config.toml
n_experts = 24
d_expert = 160
d_shared_expert = 0
balance_bias = false
decay_shape = "cos"
batch_tokens = [65536, 131072, 196608]
Below are experts of layer 5 (counted from 0) of a mixture-of-experts language model. Rows are named router (the router's row for the expert), gate (a neuron's input weights, with its number), up (a neuron's input weights, with its number), down (a neuron's output weights, with its number) and show model dimensions 0-127. Each number is 500 + 25 x the weight over its row's rms, rounded and kept within 0 to 999. Numbers have three digits each.
After each expert's rows: a language model's description of what the expert responds to. This comes from a sample of Wikipedia text that the model never trained on.

# expert 19
router:529468497497535485501496502493513498486491507510473532439515490517477465462492491480500564510527517546463463446482472502566528565473470493499551493481535454498509541482508497495455522470500510510466514467519471542479477490536481485466498489495487511463489492519494538471481510500477506506518478484531491487472503518510503510606501500543507506495512492524474494517499487499526517506493
gate0:507508524508463528503517489531476517507540506518501499516524447494515485521513504486489517484503494554460498497569514551501507570486499473454517514478524482535480480497492498551509492500502533497497512517521489523521471514487517514499513548483459477540525506521516451533478501497526470481508494492481465527516460486452519497489523493511463531505485547514436468538503477512506509505502
up0:512521540477501518507437532480510511473494506472545493549507499482550481488477529509502484537485502467486521518485490475493520500511494544487494497471518501505479500492483453485534466455496513549541526491514500532508559495499525501542488495486476507461466513454509498507479516501458526533503518496467525490500480530485503486503460532504441445513511489505505523528503529501513523525491
down0:514515540475491500525530465497495470517472479493527483504495493506492513501473451496531483439516529473482532494545449507478518512461491509494462470512486486552482475507521501499530509474499515461505498544457517455465512488516490517503533500493503506527514493527476497486531489513471487467491526529458503499533525498523572537498518524478500458530562528516528492520472549460513512464496
Single digits and short numbers in dates, coordinates and measurements, and the conjunction and joining names or nouns.

# expert 12
router:502520465548502517448487506501477547473495473539464555479482470500541475521500495461522544478530552503477528537476499481499504535494526492518524538498482496532507486492482487501516459508499541521485521511494514518452515526495514488485473494475477505491512486504494514491511512499462468509510444474526525507489485523567490512473517540526480536523496507494479504503477505521524537465486
gate0:492469500485468464504490480548471463542455495455527543492497451525515516506506444512518502565493462492502508505494474498491538504499458488539503497521496525480501495514431515503502508459514539510519474515530473495553497466493481466476481511525498498499501511525520484487499492532533484484481466495500514539483521498469508533458479473508490462517530474491553522474418466478488521463515
up0:479501532500484514487509521547517531502482527534509489501493563491455522518511529472515448547505505477501475502479507518453538462483504514514499545507487491506520557488518512500517485477531516520517463512520527489496474476520477533479482532510488488489467482467510497498529508487499457519495500456506536489481475512505522514454497455492546507507461499479469507451496500485516519531526
down0:451528523503547512499508445526482546567543513531544474498478493534520501497521493499509488504497510528479522488509482503511549463494500517493519495532488510504499514485493489502530490485470497491519480458500524503469482479516535463498521483474514499482481516528564530508507534545527515494521496502502544504474505501524478543521490486495513508498475474490518526485482500505489514497551
First names and surname starts of people, such as John, David, Mc, and name pieces like Ag, Nav, Op.

# expert 8
router:510513477536529518498472482531485482526510510523444520565467509520517495472535457484496457502522502548478530480488495494479502511478489509531519515475481527554538517517488531463481532494505508484469494453529496495514491473494519495482486524504487507515475488497529448498536556521466464483518479518498462502479505482500500472509512477496504490498539494528495550431519504494491501504517
gate0:502498540506472491518466512504479513526478494498524488481502509540505453429501469471513481478507511503530467465441481487451511517517506488529508512550480567507481465523504495490515500503503460500449462488485483499511491488506492507502510511520507518514515513517478500471498535505478438499544484499534477488460473508493536516515504462524519499483508515522505482499459487502487523523551
up0:511501490533511486450475450453509505464501505468515485488527468469447497551496475501483480537510527504508485486508513555530497532470535475465439500520464509463509506529525534512528494499530531502491516533558541550550493482507498478544484474531538518455505491458505445491522517494537491466473497499536504507493501507491486552502510478471500489533516513458495482536511472488515525494495
down0:454478441469510508516500509491491433481519515503442522477533495525525489478503503495450495543529510455500479548529506556527505487465445512450511494514489498458511531492543534507524500472511498530518486487490512515496486461552489514455481452495532477538490514479516479459544505506525500546513455472490516490461512521493500472491467509523509497506490484537506561483516477481493478509520
Month names, the word at, en dashes in scores, and word pieces inside stats tables, such as October, Int, Garden.

# expert 10
router:479476492515495494525481506482511471476519492482513508492510496508506512511524516454507504522522492471452516548481458490538531537498495506550481496479490483510476540508515512476497524551492483564521512465524513524505470506505479511509457506528514520535538456526543477537481537500481474483530477468482517477480461499556489538558520516522443503475482488519541518518500503493498532564522
gate0:501565524501498509465474479520474513494445512535478508500477498528518528523455504466518533455550466536497486563512514480460480537490489484503487542467476499506493495515462497479518482452495476514501519499520524537512499526501513509476480524512500469479540520488496520485508505463543518536508448477515544466490514490518507472499541480528504487479513521485496529476495505457470474462469
up0:476506509476551478533529498511459496494478478487515479483481453484482484511440489506507500497479502513473477509520507477478485480502506481514502538480532492471490472477490487507450472503457502496491503499469498489497510474475526501498502515454484451530483520535474514515490508521485466483439495454436517483465492525493515565486461464472495514542501511481482517507514510467481498551513
down0:487500516529519499527495457506487519462495473486523508545485474497507535497461511504486482496487524518532462484497497523488486463501522522527494496484462537522471507491493507454494511503507479500530484491521501491489501543478503525480508538499462488476507490536452460474530515524480485497514503508470518477506522541467507497452520505504480450484494490471506523496510498513487550497454
Relative words and connectors such as to, that, which, who, where, plus semicolons and time nouns like seconds, days, century.

# expert 21
router:542436529537454469503537455547478501485489467516499523507505522489490515520524488467507527497471515477486485523498501488561499485475502491556500500500526439486503488502511520469489472469510487458470514431519485491438438498524478531512471512519487529518482518454488512519494517512485496445540489484501487491477477467530519534516514512522472499453504528514491478487524457470473543473471
gate0:548493477482510500482508490520508547501500509552496517511522520514488477517476510511537517509494508496472508448456496493497535493485470525450483493551492524489508488478454484529497489526502524554526522506491509481528462460485487515455475513495496543530532469494493495558461471532478465510503461539493488485463504504525509492466496519496510477512459500508503472542501508488519470485504
up0:517499513501495500516493500503498514503525539515448514493501500555502521471459482522535503474512484496478519497504465500510475495449461517481498434517510525514506477474450508535497429507490521533475494470529509534489532505488485481522459489508499507478488510487485543467508525497528507518518549488505487497487488483499494502488483482487471484501498508546507463511514540497511509503515
down0:471477489515477488480522528514496502468491481502568490508495464479494510487533525457487505508481519536522498453479469508500550518508461469426502479476443530500524484494489496503522531475533505483498530464483462530479533481518530510501515500543511499480481513490514490518543486520487484521512449500482511459509516498487488521515471490512505517488499545512497511512502488469514555530438
Sentence-final periods, dashes, and the auxiliaries had, has, have, plus odd word pieces mid-name such as p in Stan-dpipe.

# expert 20
router:520469456520493467527493460509493523492486486519538498491446490495515469525544462519534516497517525484439525557468466491521531526463459503491538509513516519479504505477471512495501493512497484484492493521522524536516508481494473513471502477455503486476495531458512550528482499508491512486541488496485525530512450482505524508517518512537496477509503508540523523484485503469491523501451
gate0:530458523520531476495469507527495508509508481534485524521496490539474434482474472510450468511499499542521451523489520483509517479527481552483504477495497553501480520484490474514496519508486509556474534530471510493529462518528485454541486502530490477490545477494530518481484496508462517516489536475493482566487480516529494479489514509475505506458523493557505474535493472470528495505520
up0:546526523498511508507529503480481521535504525519526481479516500468506544499518508516525445499511501494508500490491475526490471515483509536531504507478514510504461518488511476499510513458497552477520486513514494497516480514502489526536535531478547490494483522522466505505451514493466498479503483467492450528489462500477462439455502476485508519491527441475500483517497472498494507493474
down0:501485516508466464505480463542504515564445481534537503476505503474531524526530506516474495519483513493459485492488453512514538500483486464458485518510488497486495493486504515489500476488487501504524521519504473508531503468512488498478549498514538500476527504475507481511526502506518533442476443540495518507498527453486510486494507467553501511519513448515497501531544471488503484504494
Abstract nouns and suffix pieces such as life, work, education, theory, and endings like -ism, -ation, -ity, -ology.

# expert 7
router:494493480551488504488502487491471493529501501481514527539491477495501528546528464474505473522525533511505547502495457532542473536478451489511509528528480498524486530475494490531449524563474478486499471490554482556503496449515499478472478521501521455511494455509527520526481511519469481511470482551504505506509524526498539516512516481448493481482498494495509522487515471485524508502495
gate0:525526478528523501529496511476521498550497473522500527483502493461485459486501493454538469511501490466506524532484511528470545508488441503486483494480503508507447511503540472508526487485460531530486489456494500492514505463489534471493502460536531477523467494517493485507477497526499548529496525487497422538474444495468517492499509480506527481503483500446513524503491522508558553460472
up0:481513538510551504465497502560518497544438523520513498482531491523467472516528490488524477508529458453452495461491527525537481489468503447513529469496493500526504477496472485479503541520501459536487476504518525502495478485562501502492514524469472505523507452526513487527414509496537508433508505500506522492518499517499509470504491516488513500481522486444493548507521522453487463518492
down0:477533505461469509445468514476524510492487533501514480493518468521506486465460471496489506457527486536534481510497466489508518524492518456447499521488487544504487532502460465558543501493523482497532429500493453523505531467490517511489513503500542447553520507500503476544505479471473529486495497525503517491529473523500518522540532512517502474530502446499487498526511479498492480528528
Bare spaces and colons before a value, as in table cells before years, field labels such as Released:, and opening parentheses.

# expert 2
router:514521464509519533531489455485468562522511489504497509499465503506510539545494472486536530466519537528521473536487500498515539460508475478527510495502510492513499536515480481499487461505451522464463497494529525526492520492513436534467462511470473460549482549510539495512492509561464465474476490495515510486506510469499519469506471554495510505546514515512520528521501461455468507496494
gate0:457517450494491514493416448491479480509535456511488494476539457478481483504465500533475530503492497452479483516445509482501478495519497564467467516481479476516456476514484488493468507537491506499477529494525544476543483515524536498493439493517506509465474510504490492495528476539509499558528482502505541500476458475501534460472469532527486547458529478489524516523513479504515480522508
up0:512470476494530491456488486454534494490502454483512507529470529468512475471489481506511500568473557490490494510498472515492499502481504481484554462467481502457525526496522467525491481443484524502509490518520439481483484480487542492485481493502494484516485502458445463529512529483494454483493531490501516481509517519502536507483445428479550514479487479481526519521453526489495539547518
down0:462553459484526490498476513526464466507474500534452520506464499518536493486484474495474483560516511484488460526521473532503451480482490469478500533504519503517518491498494489497501492470476516491480555527467527478510506519498469481487440542528489501472505452500504474472491496502517519498486497481527499439508507481535492502502502517486521464483476508520516487518475493510454511522512
Singular common nouns after the/a naming a group or work, such as team, album, series, committee, unit, system.

# expert 18
router:495449492525540484507479491499474488498505518502503510541470494460473507526507500488510513494520520514475503520485445510506508549484494464519508504428482508483481491484500500506493462489455515487481465496509508526496475503511495477506499471455505466473449468476511472500483539476481468481526461470518502477500440517485501524517573485553467489507540508524532530480506500446495523538514
gate0:474504494533506516458464495512501473484516483506469537453506464512504565487457477496520494531517448493536476514482523457440490502482519467494492516475500478509472474498482491480528508520504544473533542492464500489484567459553490486442499454523458529462482461531502491524475540532466500516463494498473492503511483505513493492509486493505544441495500501506476486464489507455488506485512
up0:442510496508550472467472508513533500474510511469501522461468475501506502473504532530518489470500476513473463527483516501509481503463505519510521525490463506487464494495507507515497519522463507474488528485423474454448535535497502520511499512508492490512514521493478470529531495494509516500520512473499526478491548535503497492482447563488485495532475542495514477471477515489501499506510
down0:520501489457489538533500492492565510497492498530516492502498500468526582485557479536486495509511478515490495537502478514512510511506522498448501509485560503506469488512468480533482497511452525477472546508493471509530491573498480490501496493512467457468466511518498541501549460543538534518523497458442478472446495524474523511451528492527530511518526446502501473526467493500486523473497
Line-initial list hyphens and short opening pieces of words like un, re, sc, ch, sub, D, Consec.

# expert 14
router:530475471489562503432504456447492490548480492532484475427488487472528442488491508538514477470495500500493482524453541483502461521527485481488469502473561492549506477485550469517473460466545481493497515474475519502490484507463494530507476472489556447473499511492538492483471531526499482465550492449458489503495522483491492513536508527511527498486520515529503515533476476498506537500518
gate0:477478522539472555521483511510515499476492474506524494543508513535516537521482541505518501537538485516518533490503495468484530528505489474478474530511502505469544506544504501503493515533503511465497489495468531499505434493495551472466486512526505522519482452505513518545555516504497517508542465502482518457493472489492506563487476493469483581490550498492452501479476525534494555522520
up0:490476487471502537502498498447514506498486480456525525534504517462476463515574520480490507515466500507511476513490494496496509483536499523509468464462494524490542487463471507522534480462499498509528499476466472537478472463517472488473507513476497470441458475512524524484483506508523513524523546540495498451517498515526535485490499476485493488444525481486521495512498481490521500538460
down0:474488549522479531536525534485517471501460497519497486510514463504483517516484478527539497489498507462477468516494487512460497484506519513502475501531497501452499518478493489459500436509501509465468524486492476512477488490498492486492515494507513482518565534512509499518488445497525482471523461479480467553499505469506502502533450512507477477506530540522479511453499480563533484454514
Possessive 's after nouns like country's, period plus paragraph break before headings, and some mid-word pieces in names.

# expert 3
router:521506495515559499484492474493501448471523500541515512448462508496502506482525475479520476477499525504470482465464528548464527490494481476491504529501530502486458512476515462508508475499481534522475463525530490558474479500503476517511462470486504503498477475504518491517476545509519466476471448458535465508515462541503553486506504524502494511485525479503515514472485490483477502487501
gate0:478533521496522547473528503512487525488513460463488515500506492506517489527503500487472532496487540467511488536506458536478474520505519497547522519507520482504547503486536508542515523516535490495463503530478494498470539524494485476501473472488491533451476510506500519511495494493432525547446502485487456522479508536478507477499520549494520529511536566461473493509502543510529494511545
up0:436529466498543510515446538485475492484502528521516468463474437483505504521510488525511508510483484531513511528513493479511532562526470502488524506484535527453521475529486490510523513506497518522528503534484520475486505499494538435503487477468497513489478527456492542483474497458482491515526484518477488509488507488526507488505537484503463503479486535477526483530490567483509496469472
down0:530484470511515523517494483448504487501470516508482492516513492483507494501486506530505484470495491490475543532457513515509506471542490489497545508459481545505513545462489523525524499484507510518505464503494473500466509481489566491507506463456484521511483531455485551475499516456507509504517502504501537521511546494445491501503524478535562481489482515508499485504502477539528498464505
Place and region names, often after the or a comma, such as States, York, Europe, Brooklyn, plus dashes opening infobox list lines.

# expert 1
router:497481495529532438508513458518488474540522434542492516512537503486522523525499462474490447469471513505458506530483474500539490509507480494530504530511504505498467572466483545476513516523509494445478476484518508501556445518544445472452469488479492508505528512495499516473459508515485530484507467471542484526477478464490594532488490527472506499528515489510467545503489515516501503526500
gate0:478476465463457486455469555502504492465478493475551483513481446487494486514508512493523501517477462495550508499461510521491464471521545520482490488491526497515524461508494505519508478478545565495550514507506520506457512487494523484494462517492463482475546459521464526508550489474511465501479533486528455505529494552503479512460521486449573507453500497532532511521513453479530488496463
up0:484545493540475450507498529489507522472508492490502510439471519530505477505462520447526496534523536470455467519495461495519496473550442540456523510450458495523502511488536513512538510520523540489529477523471500456460484501489552475521473554463511518524508523519545538502545467485516532486454545548486530499510512493500450505520529469490496521478462480516501522475489476525500543496437
down0:469490520513476476509490483509473498525510460553476491473457524506480491522487460485486466476490471464507530509515540508480531480472490538510471501464499507502507514539462511507495478521522483533506488492546516468538474470484532509483489532510435514490491526522532525528541438523443562445497496496556479529492507447504536515499466534471448498513457501497494501544487522541544446500491
Past-tense verbs and participles that carry the action, often after was, to, he, such as made, released, began, played.

# expert 11
router:498497462505518481533436458479500522489482463522465535478473485482465455496494482479483454486480517510528485536520499496521502517485462487495570524488524493535467490509476475503493486489486487490514473485507549516488467483492494525487514526494511505482554538495527510523474525481486487495569528499513496545467505472553537511541511515523523461514491499511462515475509503462486481499564
gate0:494527532492487492513487491495554491526469475453503565513524468491506477480497521492454509521484428509484478507453483502497511507514505480516476539492497525482490490486472504476497512488516505504485484526495482490512491470472444532505479440505485536465511500523531519518537556487477553542547510472496494491507470484528468521500506528475477501524514526481490487486489481465518485490498
up0:500499536494491486532490492530494520477511517480482513496545514463533469492511510485508487499596479489505513507487509456505465481534512502484523526483482530539527487473524471509544449499524483486526494532519469493504465502506482536522505489476509475508508470508519537504478503529465487524494542454524477498483497479502502513494484503461532513499533502536517520480490566473494525514522
down0:506510478498484529522484478488496455481468463478509499448448493482455505515555484502512514516484506483497493536485481489546471516481447493448555462528545493463542511522499477489504531504484501508506471490474519524510475519521470509524504457505499475492540528485508500492464510518501526534552507515513512509512500513487514463475536480542547544526481500514516521534487534477509504509505
Numbers inside table cells of sports and election statistics, such as 24, 28, 39, and the preposition on.

# expert 22
router:543509526523539483500483472495519460499510501556491532553512561474518523507505468482514507470535531502522536500507519490502445512453472460546536506494501464530495511499522477487496467518527525509496504508533510530491488478553485482485488481527486494482488553515521521524494475578484476471488546464517516485489447528484501504488495503493497485511533496488496512490456500473476540483487
gate0:507519445545492503540590523510529528530494513514489505476499531500493529447500504473504463472488530519511492499522565529505526504480504494512530477497556475513465502474468506494533470538501487473531519484500453501490502503505505529509491439486526575522481471467505541491485541465451501525483523491493552523477516481489481525494477486488514475459485468507532501475494507508510522496511
up0:511496433511513517503500530492538484516483531505458434531516518480478514482477537519515478450526499501533489530519466524484453483517509581537493534521475486486529517487490526472484504496496501491508484509520482482467519500510486503435513483462464497503497533470524510507502508497521552503525479508513520508459550514519518492487513513514446504502496520532493524508472557450516493429431
down0:505531475525518448495510508570499462504528532492491491493538547463503553530490551528572564508480515490504513492493499472524461454465492513473484477505496492546518478506521530481532475510546463469557473511478503484517487490509519501516476476484499470465477517507500476495500497496568509541512525499504521518438480490496517506492493525508499483501535486498546512483497534501490496458490
Final syllables of non-English names and words, such as -ar, -en, -ya, -ić, -ville, -son, in South Asian, Slavic, Hebrew names.

# expert 4
router:510468469491513488528491493504489474515503470516486545503497481480467508509512520535549499498497487518513516500488528507555469496461479478518542496475502492527487546459508503482513492504475461488478489499470515521510461477483482489525486462478513475470509511504514527466484477480498492512495498535527500498462456506519516558464468509558499497470551517482458509509463531527532492538476
gate0:501459466489473480487512480495500469480504547511504525507490555488543499516494536528523501435510553505513487509496502494472489542521521512507510464512521489492510483502521535516526478497510508510507487478502514500543462507486490508469465483519459479431509522480456454472489462529517499546498495500527509493489535551448496434493499486513517496477470520502494479524496501499484510494516
up0:504550482535488501482506523485525477509482496514492472520478517502502510506514463504475507489498499500497478503461502465484473549507480534537480490498480500529464525471526462524527490527528548466518510489506508498537458499466530515491516493484492502504467511484518512502496485447488494505511513455507479479474490512494509547500520478490483552531454532537508542461541475458535484522478
down0:488496437495465520544496489529451516485497482466487460465495497512476476514506543492483479485493515479480425521514516513536518494501494508537568471533506500521484527466498470516513479484546468534498492500523502477514495504494514464511501485522488484499522520498423498504491499526479514496523512479528510509474539481533521445527502526489526545496503517501509546504495508545493495504518
Function words, mostly the after prepositions, plus was, is, were, he, and paragraph breaks starting a new line.

# expert 15
router:502477468511500464534467509490504529521541502526519514525490514500497493506539465463542491511522530538496525501524501477500464478487480511512509502484458463486487497491494522452472457478551478492488446526539475500458501501450473516473466466458503509483471489503531491437447480534509489473515468550506513517496472527458516498495497498533432455483525460509496515490482450462493523488513
gate0:502517472459496506489511468495538501515518478452514511483505456512532516518543504490507479537521477475476505483488542535500504482523536479480531467504496490481524465550548516545507470511463496508489497535458502527490514477490465531478457470541516498481491493479521490464511487536476463502493512512487486529537516509493500474511555503479497537565479520464533491490488521488540511471551
up0:515474509510498538492534482539506510535491520428536445521527485508465499498521473512451483458515530499515512496471488460480518508465517476492505492477529521467504549530463457481487507507502524454509466536520531481539500513484553519488484520513550510546506520504544521528496532514496488493497543533507493474477498513480512496524498500508523530506507472499489480536536488516502506469506
down0:474594504536503481469545488498462507485483539486491523472477465527460457508486517501508492486533518494512500501468496507459498488511517529505507522484514492483481504506485503475504517515500470461561441486492534530484474472481508476475497499517492543528482489493488511491483492490502523477494530477507510460491469520545504481525483477516542493479481498465485499506549486469548508478507
Articles a and an plus following adjectives like large, new, first, former, and month names in dates.

# expert 0
router:519482534479489488484497494502464526493507459512439526459477515470510506530519464525541509474558488513480510486486519495500497506490503481522503531485513505492456493464484458457509480541521497496507513509518486519477492544530478509478456525478510494522529506479520551471506503530489511487474474510522501551500484515516525490478462523462515505488565525460446485468493475476484479491510
gate0:536481472528462511511511517458457496516519475532531481496521537471464485529544491515531441564508469460507497509502528457507489512490488483485491510490539505507436527533470502481523461457515448480462522510509510485477479500489491529527510454481518452523510495526475478508502479511498493487498497497504524507494500482501486503511482466502494486499470509514459500472514482475528499506541
up0:493510510523497503524510514503506511523475475514507482462498530532503494532511483455506454472478492489458516475525546515506490494445522495484527487477471474504557451490538468469476506465506523471462490517494526492448500455510493473522506519482482494514503517485500459496490504509541505514480506541500462495496494512535535539468475543489519487499481447487529460507501472529491515554491
down0:492532509555533507449517505462512520506513535525499527516506519494473576499497467532485486496547512523504472519485509515483469527508507541468487504482502493495522514484515523517515521482530502496469479525464495470499498500491531492537468474481514489465464506462543466465487523478472492504485517521504456500526541493483545528463508463471543523443492445520503462514546515500497543490460
Capitalized words in infobox fields, tables and named entities, such as Genus, Born, Location, Stadium, League, and place-name parts.

# expert 23
router:505466502474497492483511468434431499498490477472493496485471475498503482522516483524541456465527514504496480499468523470544508518527507497512529524466488472511541529523477508487472495520497508473469468486522538520522471512521481511459492453451477435536506474511542502432513528478504509466469492512518529471516513519540501470514481544504498519493556469474505472480489465483464525525479
gate0:525507469476516492510514502496511507518500471495497535465525539519488555510512512464521477495516502454519509513512516576537490465478519511454501485515526561530503502546479458499492519481497479472491488515488509538485477482456491479527540504478529501487484512498483487476513511539555515514541484518516477470536502522536484481506521536487447544467477517496500450459504509469532509539487
up0:522466495470526523515472469476506486491487506508525516521497518556505487527459479490523478558513507497470497509587510516472494495477490496512507504473484459468517505456491521501473502504480449557462460539510468483497508457518477502493479480527526552489497489453496519486530531499564511499494467502523458496512503533479477488519461484500520456493478491493457525451506479550470474526529
down0:450538465514493500542516454462526483516499525494464441484552502481467472511497471548496504487517500497537521484491508496499480490452517493532490491491496571550511509478532483530501512505550480482493498527470481468500528509486478473501516533525538542470429448507532478466494483500470492529501499498475503488525462556497495530532497489503487501530498496535507511478552464492462538526519
Capital first letters starting names, taxa or codes, such as K in K5V, S in Satsikhuri, initials like G., and prepositions for, by.

# expert 17
router:498509465527502489501517463497483503549510480502509517511475489475510507506505503540460500485513526522511508454478483437485469506498503472503526492460521478524457541485556493479512475555527541501450481507513493535494494523425516481484486491493505499529513487494506531528479512557488435478503469512528489469500498468482506520479498529509483484476488483508518478498506479506524498535493
gate0:509493492529501491525530461476456539485456469518508491519466505540492497523518497533481492476494535495473470431482467530509457493543569475482508500512506516508482526497529489554482502499531529505481508474496521509482532475522518493516478468484492531522517453471483454531494498500513480514456470469496538546549451457517495523529484522529492495503513458509491508491531479545472515482527
up0:481501488484478478558472501492515479506494509511503521473505514492514485489507501556532516492463478469486530499489472513488488550520510517522525500484541510495511484534494510493515528475522472524446540511469518494504454449519498504492506472521511482461496558502530485499503515489445522515472483529459478465505492500490532489488502510487501521509499449464525500488490501518548511488538
down0:504498494453493512494551506470514554487537473528470489491513525464505502495529521540487504480474517526515510472489504538520506503546488550500481494491474459503506494491497495498517511509482523517568495543532500550480513471468531475470489473493484513521493449494518478500473523502493511489473474522526539478495496524481477492479528503510538496493474506473463545516560499527493510501511
Word pieces inside foreign names, codes and abbreviations, such as EB in HEB, wa in KwaZulu, ta in Mehta, and degree signs.

# expert 16
router:502482492507509494490459479529478521477468450506522520455531480441517502512513504462496475499491518514473527493449443444514522503482483451558503466496546510513440498473525538475502488564475483504501457462505516490452461505511467531498487459500528493478527488496486494488493484519494489503512495492521533546486480494483504520517520519515522478476502491481487544477515483486513552489516
gate0:502522468496520492504460494522487517475514483521490479484484470492498509514515570505539491484499470521495506532470516519478523438480497491463528500507481448572497477500480511490505468503449487487508479485470489504493495502502515545515522504499550500508487447538496462494539521495470460513472512468535493525477511533516531538464513520481487456504502489487498496514499491426484468510529
up0:527504474505475477483477514478502495459480482516489515549524474542561535480459501526474508487549482519494472507491493449465519540547518490515538514503507499530486535505526425494496513503547491502474485505480478485533516513493527472480518519493490467506483519494525511535520520455496480471515525500496507497498439490479494498485467532495489480504463508514516517505473481506447503517489
down0:539488471511473482456463527476468539527523556484471511518479474441538528502490483476495489512507495516491541534488513456511520533509490492516516492479485521518487508506495520536478521477503531549488571518483495491485510494481532542554494470466526511563501519476475487505515477442527485492474502531478476489476492494494527558470482508504498500486505527499481445471503498476512502519528
Words starting a clause or quote: opening quote marks, With, In, but, while, when, However, According, often sentence-initial.